python train.py --init_std_router=0.00705 --init_std_o=0.0 --warmup_steps=200
Below are experts of layer 5 (counted from 0) of a mixture-of-experts language model. Rows are named router (the router's row for the expert) and show model dimensions 0-255. Each number is 128 + 32 x the weight over its row's rms, rounded and kept within 0 to 255. Numbers have three digits each.
Before each expert's rows: "comes after" lists some tokens at least twice as common just before its tokens as in all text. This comes from a sample of Wikipedia text that the model never trained on. Tokens count by the router's weight.

# expert 77
comes after: " |", "-", ":", " (", "|", " \""
router:126097145073123129150065143084139128160132060111122128136181130181044124176116111169123145125156054085080121071100158159123138136116120105095130141121145141117111166139126111124072146160214136120144143121141103133132159143089159136123104114141116118167167149172159192055058135171070124166166107093162115186068174130112078131168203115145139141197136158160186097164132120151091087114128159088053132148170116175098150145092154135145134131115084103154171187120115173165159112143191181119113068137131106107100122118119132088098176100185052126133139082113157151153128155135070123117112135180083149111136056185162118092126094087114088088117151167121112070112159147109152150162103088096133150135131147162138131102119137159127080127171099111114144091108138113149148126131066107

# expert 67
comes after: "-", ":", "″", "°", "E", "a"
router:151101084131110071156096131134137125104115098164047169139161158166172095111164068115149087206153098126120147102100118057107103133110143094117138130098103245190104112091100148156106171145167142136141156141142124154108092124103127096092113178140086087175126159142133161070123156185160172110146129129061099088120116084177097158154099068186098137183133151086163105085084127121106080134119130123064151126161074168125095175124160136153130093121081082111164145102134121104132108131219148135175112119119091174102158120142143120091136112143093100103147099111136053130099126105129097145182111138103127088122116156111195131095072088161141141163167120112132152131115147149124113184161100141080123144210151142120075136179147128174111138168135066134132082114178120098124181145159123

# expert 54
comes after: "\n", "-", " (", ")", "°", "\""
router:112099084113165094160101141081180175126108058107106126039148132114144138177125078060114083160160093100095135125088153136101095184130129109087140093081074124140107076119099126145127162123140089133144157131087077173157109102135142100117142142128075125166097135182142154104145136116117150092154116161132117135134169095163090129112166123063172087082149150112145107175089089158100067139131150089147125138124108129132137158137152181178180081153096093108175159141117159086099074121117165138091084181173077088141080145151170143086122079115085130081080091082173058181125135114153143109135141163112133130101104168111080160091116104171084096168114173105081130155178124099158185181101103153089161150085154108097134145120061109160123146155176117123091157098174110106064158156098142

# expert 13
comes after: " of", " in", "'", " at", " for", "."
router:102104091124139086163122133125127144124165170081125164128203113098164092142111109095092165179158115068090052146172102080102177122142135096117187084110155143151141084130080135152132146132174132150172082118083102121147112143152156084094153164172147145180097121154152160165098083097130174080105097102193074180188095100134078191166101103087088114131141137096189136163130100162067098062168106109124154096146161161067186123113108168145139159150128111116130105106122109115105130148077150109139134151179075104137075185106144185122171101165192137138098106098146071138163182132172112080122156153129135143125147116139175134069156113142120151173104156108101112155129114100165112164193114110114112154138134137096157152090104104136082133176110136084165143135101079120099192069104169

# expert 47
comes after: "\n", "|", ")", "–", "\"", " well"
router:090100085107160108165082153096157171132138076111079119064113118112108125175164095062115088147171083105088131133075164143087107146113121086079134078092082113174083090154097157137119159129127090137141160153091083176126100112138132120137160146144086136153105149181133160082133158128133115090121092169114112122148163123156091116141154124076175109063100178145145124177126070158118090098116151101131108125112127147159120151102162167175189096141144122144183170156101166091114079131137168172084082148175081136158091115149182158075134075140102114090101100071166071169131105126151131095144143181115128128100113163109101139093138096166082071147105171140088148157174096085154181177126101167074129158103150107120137137083069111166105175167182102100141140070174101136084169167073150

# expert 30
comes after: " the", " in", " New", " of", " a", " South"
router:137137100148178195148094109114107125063109128167143109094086153092129105099141152078124097129169159104107173196161083100126124096099135106155115111121109106172139151124080138165081144103109107159105097112154101152129138076125107129168132119128138086130190136138184110127129121097186094124121086167101127137117164086196114111143137109088173108104162112118131138157090142146134106119143127141176114152158085096106109076111168109190168157152111115095106143168132172082153073096076118148066166075197125162150103145185148082106123082083138098138163140104167164119137169022174220118166134148073118089082063116090122117107085110127139114151090147164143207173174089155115159098131131168152073176089146083096146155103115118138164109101137115107090156099113084180098103177162149

# expert 42
comes after: " |", ";", ":", "  ", " 1", " 0"
router:090097089105150125160079149077193138118122046079092116057131157103102107158143104088115091144166079088084144083073155169101106173095156092080132091090084143128081105178085157149138155134140087116178164153097086176169085104119129080152136178103075134163140153192152147111173104143126100066110124166132127141167166088124094083154148105082154114095124159096157119168126081169073079106134126089093097107109121133120154130088176182169152094151128107123148160108092157099102106151144165165084113180158081131146089131157155155098118096137117106092085101083154078170127115099155128093158159161107124177091103158114121158086129124195107080143135163121093107151145151104150149190088089171087171160114148107111139131111069110156121162140186111124114143073159106129098169186112150

# expert 34
comes after: "  ", " |", "\n", " 0", ";", "%"
router:082112089096184125164079148091158165134125082101076121075124116082099139167159081072109109132176090086085124143073174146085122163134103097083118096084092120154092095174094147137145163115138084169170172119108078147171124113118130110135156130130091113154098161171150152120106172140105126084109096185140121097154170120149095131134163142081187100089144182105147118165099067140140086132134173088102124144101114157158145152126155178167174099148102119139177164126103164096135081164129150153081088165168087112159104117154166151100155071166102105073116088080182073178124093119141144087157147180119107153100134164097093142090109098190087098165114176102090148156166132089164166169127094175087136169086164109123137121098077121155120175146172117115138133067150108110081147196084158

# expert 63
comes after: " |", " the", "|", " by", ":", " The"
router:114096085102128148150118139082167137117110055109120097089118107105116116180180113078142093169161074078090137104061154134084109134153146087100106092085092135115089070145093125115171169133173098159151126108101079154158109088137123088159155106145082155162130181196152139085103166102106142084139087180109118129111127125155088098131164117080159158087117180193158129178144085160127097137147101116077137119091126130137123152078154161166167106155110099097175161136098178101096103122139182176079103164168097169173092160168154148090146096155081148087096100073155123186104097132143157083151154159132106111094117166072105183101082103150080059129107172133099112167167123085194170132153085161090123149130155120086145093130077123158128154144152101121115130085154114151065160168109150

# expert 43
comes after: ".", "=", " =", "\n\n", ")", "\""
router:185176156099150154151143167124127053147132113144114123160164143102072108147102097133106116132104104133110189175207180185110064168103100102142105147105162098123096077090123092173096120176104100173141138118099114109122100116132143192103077166170163176163102122112030166116066094175106096085197130105189154121123092173074101077136163194154097147152131172120154109165162144169100112116102165096106087177095145168090165085123198147139140115123146132088124148129068095137126158153115093088105127134157113170135082091154137152134131159127093140139114117119146148146136132111170090113170120147081145120128072105092102073112085114111122070093076154126190130172157159158159147099083127137148066136088179141176161126143072082129159173116122125096104160145146110135141156118115140

# expert 73
comes after: " in", " of", " In", " on", "In", " from"
router:217139100113078222131131134106167139136110120172156071131123110135083158154115146179189138066157100151116120098147153172138129111103135115118126120095121091113179122166099124147137129136125106092131151158115087171071129082064143126154128155142111117150134187132177152122129094119089089167064128144048130127172132104153117055159138104095172097081149110088080134142160114191132127144144154135158090107173120113150093098092132134165158093102105119115126150156123156105120108119110177162068119175168083133105119113154170165099052136088132154123122114106172195180118149025127157131148093149129186130163103161148072133077079094088066076058150159153136146169116123130122159158114134181098129136151155077110135131127102126190164147119147054105118162083161160101119117173104134

# expert 14
comes after: " |", "|", "–", ";", "19", " ("
router:108105078116160116159096150092173171150116070096095123058126118099087126169155083052116090138170080118092158121061156165111113169119114081080120087084079116165113100165087137169139164137126083125176148124098089174161106100121153128125167150146082112166137136185164158112121164124093125097139089183104107123156157101155089134151171125078177101100141185145128119174097092159109094104134146110111117113107123136115139157112165171183191107143122101140166172118108153090090087138129175141099092148170082125125095121126182124095156080128096108083091086075185088178093112136126137084141144156114111132104121156088130176092121086183094098152115181100091154161165146110150182186112092186079180158092163118117141122098091124161141136135178109091113134067149086122068172178091153

# expert 33
comes after: ",", ".", " that", " and", " where", " but"
router:107147117148162178133120144075045110163143137133164116174185163102193104140074158159156144123150098105111104174153179076182094090159115104134125131139162079051130110129104078175170136148136133116116098125078089137128119179092142140142124123146099140152169099088176150131133153091114121097056120166110093144158150156102101131150168129072142144064166115116107133161149118164113143144085150091131152160159105085134211187065132199126136114147080101149101148143127084121082165148075135123099185113157112120158120183142154157163148181163160188205102121088135168154137085060132138075098125105157148153122171165126046105122154107129107158127130133116083075156147135086149095200159107143099120093130132169187103103125084091170105151127132130069148121151164096096115160110128121

# expert 65
comes after: "\n", "-", "|", "\n ", " non", " Born"
router:082126103108123143154094188098161105172100136079112115144153126090150132167160129167084160142164111104086140158098174083126140134102156095063118078119112121134108104127138159104050157110138107109152121153116133080149088103161150132148090086119110071154077126167116140100149085099099157133115124165145178129184126151109094129164180191081100073150124149132191132164093074134152074061111140107172080080098156204106152182150139195159155149099074088141148162183135108089143116122151173158122092148157103098112101082098142124091193118095141115048130110113140114132203131182156117145116094153100132098148066162135146141096126106179101098145093139117100147200150103105112127093157127104119175128201142163089103186181152131146173149169160146144129102143104091161085131078093156

# expert 31
comes after: " in", " the", " a", " to", " of", " and"
router:131073136117113184130092119136163109111120150153134154128103157174108162086096161197128110075140096119130131114139182166087142095152160138121145167096098162139069202157142191123160132102147108164131187090158170139069145087098091152170163125097165158155145114064144114135147129101141078117130104185111118104104171101129142059143195130110213129079097096121165111169075147173154185087121132134161117110168088128136106108120155151141124110058129097098115146175116179102116127146067132108122152148171136091127105097112171101111095175105120169108088141145128209160144136071077152145149112129104152102140086133119078113086117120099103088069111109113128191155161090093116152120099082159077168153154153079175139123084103100201170090115157085151100061119125129175141107146111180

# expert 48
comes after: " |", "-", ";", ".", "|", " 0"
router:125105075116156116157082138102159192122117067099074075091131124105109131181145080070124099141166079101100151116080174136079105182109170088066139085078067100154120102158104132150099167137119084146145145115131074189147122107156130083140142145141107122148130159163161151103137136114116122087135108171135098125179181128149101103139153143071191091106108173135143122179100059149110085128106161082136115146086117153147136130122165185167166095170122109152168169110131156098109087165150170166091082135166084116139083116145172151106149082147106115080081082072173069157110088137134111093129135181119116129106135157089120143080115090180083098144130163105109114144181095094160185190155081178079126166094131116128130143100098122149144182155193115116145135084183128133079156151080149

# expert 79
comes after: " a", " is", " as", " was", " with", " an"
router:103113109101163215108063107153100147135106156181144133122098088108144129154131087118139176171154108098093157131128142116096117034113171108167108085135109146144129094126088139177181130138085107147128106107113078169109082106131171100118148116178157169180146106117152154183113074097104087100135073126199084149155188100133111185104140132098122122061081049178120131186120099158174124132129127100143095076159137084165130139124190110154113160153150131138130139127142159106131069160083146177081170109105134158133114168092162131107112128158182140126124106113141099142182133104140154130128200162105120153083131146084116086101102119147123129166164158084152196134104112161179125165158126168137103165134121102075105120085113116144089048154158058092147073081084088164093160116124170

# expert 22
comes after: " the", " of", " a", " and", " The", " \""
router:131078145107132208142092123107133097125111158123107120147148158103099136116145127172093089091163104157151101181139166136120160147168132181119154112123095081132066192100104114172087141121152097096107184115157169132157113101139088096143142155099099105151162089116149126131120138086158106133146129144100117166122193142134126120141143160124203099054084087135206139177114157133121119067099144149128129152153080130141158119092161125179119160114162086063103155136065162098171086124098082102099106083145142150115094117114145118134153106104140116081136115132150099160170180059108190141149153105127130101102088160102047042115099153129110110136093101121117150134139086115125168185123154123130125170118156061094182168134109123180200105067146070211084107188115129183124082135095170

# expert 62
comes after: " in", " of", "s", "ed", " to", " on"
router:106181118161108103152096089120098159175115177096117120208071129120096147173067161088138189180146109109101106147191145095155097148178068112126204138135135155123170134182133128163100117186155159129120074110077080142097137093096163058115124116139157153138112153116130123127145096090121105133070104161103111137179126162172149094146126148077174144095148069093125139149105079181096166091148172139208116088151176108102135081131147088141132121147123120172108145066108127097101159157078156133161133095171104110148122162064160168134165123153182119177070107110151138096133139142158099096094152180129195151117105102161101083090144127091099128118160140160079135146151079085139082112138134132119118122116171103166170113112099103133117107125167060088137079101151091068110127097158187

# expert 15
comes after: ",", "s", ")", "\"", "e", " such"
router:176120068121155104166148153075118158180139143158165135084162169110098133163075135150127138119146108096081126190163102078131107090193155107123125106109113073105077096161072098159127144167081147164144090132096062171065104144098191114086098183131177185160107133142116175163100129096157136090107124132170163117182165144108103122129115158079107113102120149122120116152151086189087124094109163104164150137134163148143164136118160138128159042153119127103128141119081124099187099177082159164097125174171091077111097154171155164128165084119163162172108133098177112176127157081128109069116052119099155137112180168113099097082115113119103127097093149129178105184149150114149107182117080144111110142089118172130134145128080134142088165153176177072136181136157077134126151157116107

# expert 11
comes after: "\n", "  ", "\n\n", "-", "=", ")"
router:089130090164140133139089147109162137159075133107113125122154123123107083143146177101055127150175142147146113148128170095138103170123112121111132129120102194114038079139140191141080147111169110169147113153124097099127115102129146091113102146080157106164079147151108128070097091140173106065122112184158179151197132129125101177160101128157084142163113149114171105142116135127134073093074152122151133165087085184138082107161127112175142164177125071099120141103125117109062116107158110151105140127127088130139080076143160187121158176140134164129127130132102112128162148064200064111177082082068159126128094147098155122040092160144093199129098151153105190204157142137082100051147121134113117172164127154083128150122171156104157161111154155130166120119163108082102153105125165

# expert 5
comes after: ",", " and", "|", "\n", ".", ";"
router:068095085097163159156101154120184155124129083105108114076105131097117144195144104040106094167166101106088116100093157110099110125131134085078131076100073109136093115147091147153145165179096095135132177116097085167161121148119109110142155151122089149156141148167170140100119135127102122081114110166119140117135164115152106128109162091095144134078106174104129115164110098158082070112117141095125125121126108163158160181110177162172179086154132120158174172145098164095099078137131139177105090122170084139168092128152184128090102109165080138100092091086147093177123103117184172086158143156117117124103124172105140142085109115164087096166139175081084140171166149097167225152100075178070174150085156107130123120126069104154089150144202107109143144072158098160089157177101152

# expert 1
comes after: " |", "|", ";", ":", " No", " P"
router:115124061123156079162098175143157100115166144158142110105132132194124118139191088154095111136154093153080137057081170161096144088078102111109070093068066105142114140087076155108158177148146143150087158103127156144142103147087156090159155137162129103157116175169175200132098131128127120086155103115093112137144111120129085164161154074143159099176118151113131115134141110110107082132088137158079132111113127104135114135099135103153081128126179121096179133136176176118095146116132152152174123173146089150111116132175122148074137138139102118106080082080121129154126088176058162120100158169101135078144086189085183129197101109172104125087173133123133055065140130159186116109096136181116123183131196101111100101111171090161117125117133158083137064104141076205153145163148109

# expert 25
comes after: " |", "  ", " was", ";", " on", " it"
router:101102085115182152168084158126155197115115087109091101075139082093119130153146069049102092131171085087082167123066154136109105155110131087083125087082087099180087110143083116138138163167130079149136157140130075182125116120136131122123160141089090155166117147175148145077127167122106131121122111173141101130150141092150085071128158126073165112096130163142157106161130082158112071141102130093090139159085107166147118163091149168177155128150102130105162160132116155082095102122105178134088087157171075133163093108136159138097123087167121131099079080093162113162125097124165156070176146180113127132112109174088094157072120102191068095137135170131084142157162127076152170161159081178082153164118126123096094161112056115168121148140170091113127145104183121122066157158101169

# expert 23
comes after: "  ", " |", " 0", " —", " 6", " 3"
router:180089085104146135153095178176156125141155106134116086131152072197115145095137106152086076144156082167066136128106184120075074116107094059076156090079099091170126119169095137123090171117121113162129139115100070149161086127127204138086129179080156158169110193154104191140161164148067111103151100155174149126124171132148108116050134132110116112159127160080144102156111106092174125131084140111093165134095163109183139127160074086174152068115102101153165141109132127131101120127133158093120132133170167179166134149177107147105092135151152146109121102125156086118101087137086119103112122161189141140140176134140153133106079091092161149080092182144115093126151164125133129082145091170109161185072165146106102121125141109156097083114116144098198148083186114084106147181179123

# expert 68
comes after: "-", " |", "|", ")", " information", " classification"
router:070097136091157184157144176131143126172137127084161069137156117135097113166159093142075103156158107121128170109189164121111096189090120103098100086083103152159094179096115125102034118132145093145132143124211165146140091126151165118129143101115166103143141163180094160095090100104130137097143155119163158139134118164123100144114168137176075113153157137168204099142120115153118080059145171186176093119189108166115147105146146220162138105095125087129149137187179110130147154141165114123093078112140104131124089127088115118110113121109107091081163110111118150103165162095113156132101090125094167099114065145112095105107132097171166133108161148095134144185197154132137156071096122127120123124144167152109153192145180115178133149145174092115122048156076092173125100076161187

# expert 10
comes after: " the", " The", " a", " United", "The", " National"
router:078126098146148202163095166150167150104138138115184148062115128114117103139115130123132103088165090106096195114148185158073140081098062071102131130117154107143104143133104159120146123092094140164109159126134176150129181145108095123208128155129151149169167167120175121169126127096155088092162114171154133093094157107168139147115136080102109137120081109155100153177132128137169171108078152131138100135164042102162115072096153093145148099107106167109119157113067164111089107104049098159085127141182122120128111199155157119096105155151110117100144109129152161150142113088084196099137172114129104153120120129070080083084124074149139144122105119164098161158120163148094097068169100130082150182085146087117157111081110076143158141101137134111157071090106071210104134184162165

# expert 19
comes after: "-", "\n", "|", "=", " $", " it"
router:087103082087157114168102140092158158129123078114078110072137108088095143163161095073116110142171085114084137142085162143097114167113119095088125079085086100173082086146102131154150173129115086117170140131087079158140089111118129103140143141134091143167104139178154155114142160100108109086117093157126114142144157106132092116155153121061180095078120156143150104174123067157095088109129153093129120117122123173150142132098168178183193115167099115155177183165104164085108077147134168159082079148164079126142094151124181146084125070118095100091099088071170078188112121118160144100156163160110098135083118166117097157082110099182096083183112167121077138162164108086150175183128103145074139155111153117125113147101070096161143140130175105101105151070174110126074164172083155

# expert 7
comes after: " and", ",", " of", " by", " with", ":"
router:126136085117110097161089144101159147122090097076093101082116119105083148146128152074187132126149102085104146090075148114102097111137115116105100075124127192129143084113103190173171156182135083138090127166126098148142119089140110124155146118127115185158127127167161143137097132155059096096093096146183136144153144143138098133133150102077163135113055137130130086159146116156113116132140129065092096111120156129147112167135151131147165080161111087202170173104150176078093110155150173189066098200167095144198099134156146148068130076162089101092076098091141065177140079105139137086146142176135088166131132165136103170079146118156080079137131155151106154167183152065163145166128100197102129158145134096128148091125082152165080171153149095086164109067145115146107152147131151

# expert 0
comes after: " |", " (", "–", ".", ":", ","
router:166137084116142130174116155166130132106134096089108080086132127106099099120115099094129095158161136098100165089129139113094103170083162099098143108122130070119130082158094144137167158173118100132157173140169081165130078122135118137142160156139065098141182171161129119079159064096127092125099132151089116113151209104149101139137131171133145086061126126128095110151092095156147070124149161105160089147176125061142137161164161156180172139090113151111163192145146185102149050090172122192053140106180071134180083095110131145077124098122105166078109109089146188095130142109104138098166133161063100097109106182137136140077094108192111106092153166101104190151149142189165146191075126138105136147132096117103122181123161147172140148140167115101145173091122101105095129164120154

# expert 66
comes after: "s", ".", "=", "\"", ")", " However"
router:172137129057154143161125154089102098105150145123096116154156189108115091127103085091148155153131108137102166180159147193109096127130120096116103096117142096120109084115098077179169168104097126150137148137071097165106080139121125214075102184131170169158066117109083167089129100144145071129183110056184169149102149141068087091112142131138103145101171182129123140154157136124119135143087188125133140148107118137108172116089169119128153138130147104080141121170056104140104109139109104125168138141168092175093101064160160190128180141114093137128127122096187196171122130106173115090157102128097121173114116118095140065124114091088106093122069118100176113135165117096156123128093099145129084120080170177185173096140058087176176138136123175079080175109161120108140160142119142

# expert 69
comes after: " |", ";", "–", "-", "|", ":"
router:142125095143133082173099157184190144121103143150157101112118117115161061091131106158084090105129086128079154132086145129087123179080097063106087098071041141146169107093125093109127167131107083137146100116140089142150131133140162123162151125112128104150091173168142174116105208123142085093159112134152087128156123148139097119140143136136112104233138148110116142118084114078150061161109173153117131139132078074105090143068096113146146073167100147124169135204194174078095150141143165093157189106151096189126107103164112128083130158179113098094164065093144111146129115161064183096147129159100101113084158174128151153145141088164157116110154173156119139130152154165182153143105084164050142159148172132115115109123222130154099142146102144116156110114145100143116130130139161

# expert 51
comes after: ",", " and", ")", ";", "%", "\""
router:111074099095155131158112163065172137111095093107105099092140120100132136183152107020129095149164084082105154125098171130107106130132149087088121098091045131167103121180087118143142154133129087170163135122094074193131140112165138110174157132111069180147113147161185151095123145093119138081117085173158097191138163097133093110138169117090172085097133122112160130153138108138123094100086128116157151154086111128140121134110150172156151089183101094123162162127097161094071114101141165131091084146163083125174078117139161141081092082150101155087090114081192097167126092094201158083161140151130137145118118169055111178114117127224119108101141168152110133146165129099125189167160067161106121153097140084094177149138099139156136115115158102112098146096160091126077113157150133

# expert 6
comes after: "=", "\n\n", " =", "See", "Personal", " also"
router:107148087115124173164090163191134135114111143178094118177134088139053089137158144180100135083091087211093184126136170094104115184126092073115124107093142194173109108083086112169189179115086097132127175122125143154149091129095070080109164150139094102106081142168116150084085100123184124083156083106104143118145110149126083137120134082176076100178109155142173114142131085129169119144085156085105085128093084178145074138167103093161066106158166129157169152104150121120072144180101158136180075117119111157122095105173139190089105132203105117108151100136136103147134057173154121096158143166114127106138157119105150136098121141174150116109137156117086140151138197142098132100110160153079098135094097166163139114108116128152161152125137114073096100073163145143097184157122129

# expert 55
comes after: " (", " /", ")", ":", "\"", "\n\n"
router:127147108109165086158163183199166086082138079181078152143185118126139095153111110161081105160140115097121148129148147065097099224108149117133119110110114182145098078091159151113112165215125098131154138135156155127138076169123193114119137148093077127137152128175093154104104059110166151095142110120128126075173143131143105138153124173118051129160142124113150110148113098143082063123114134105100128135157049128134161097188131142164094112124144146090175145071150113125081113173182130142086085166152079130169092113147136124104116123116119139109067102097110088131113147169140084127172098133071174135171128155141140149061105107141149105058132157061081156176141167180140103155115140114089098135121082161136111164133098196150157113135172088155093153150154079129086189135113153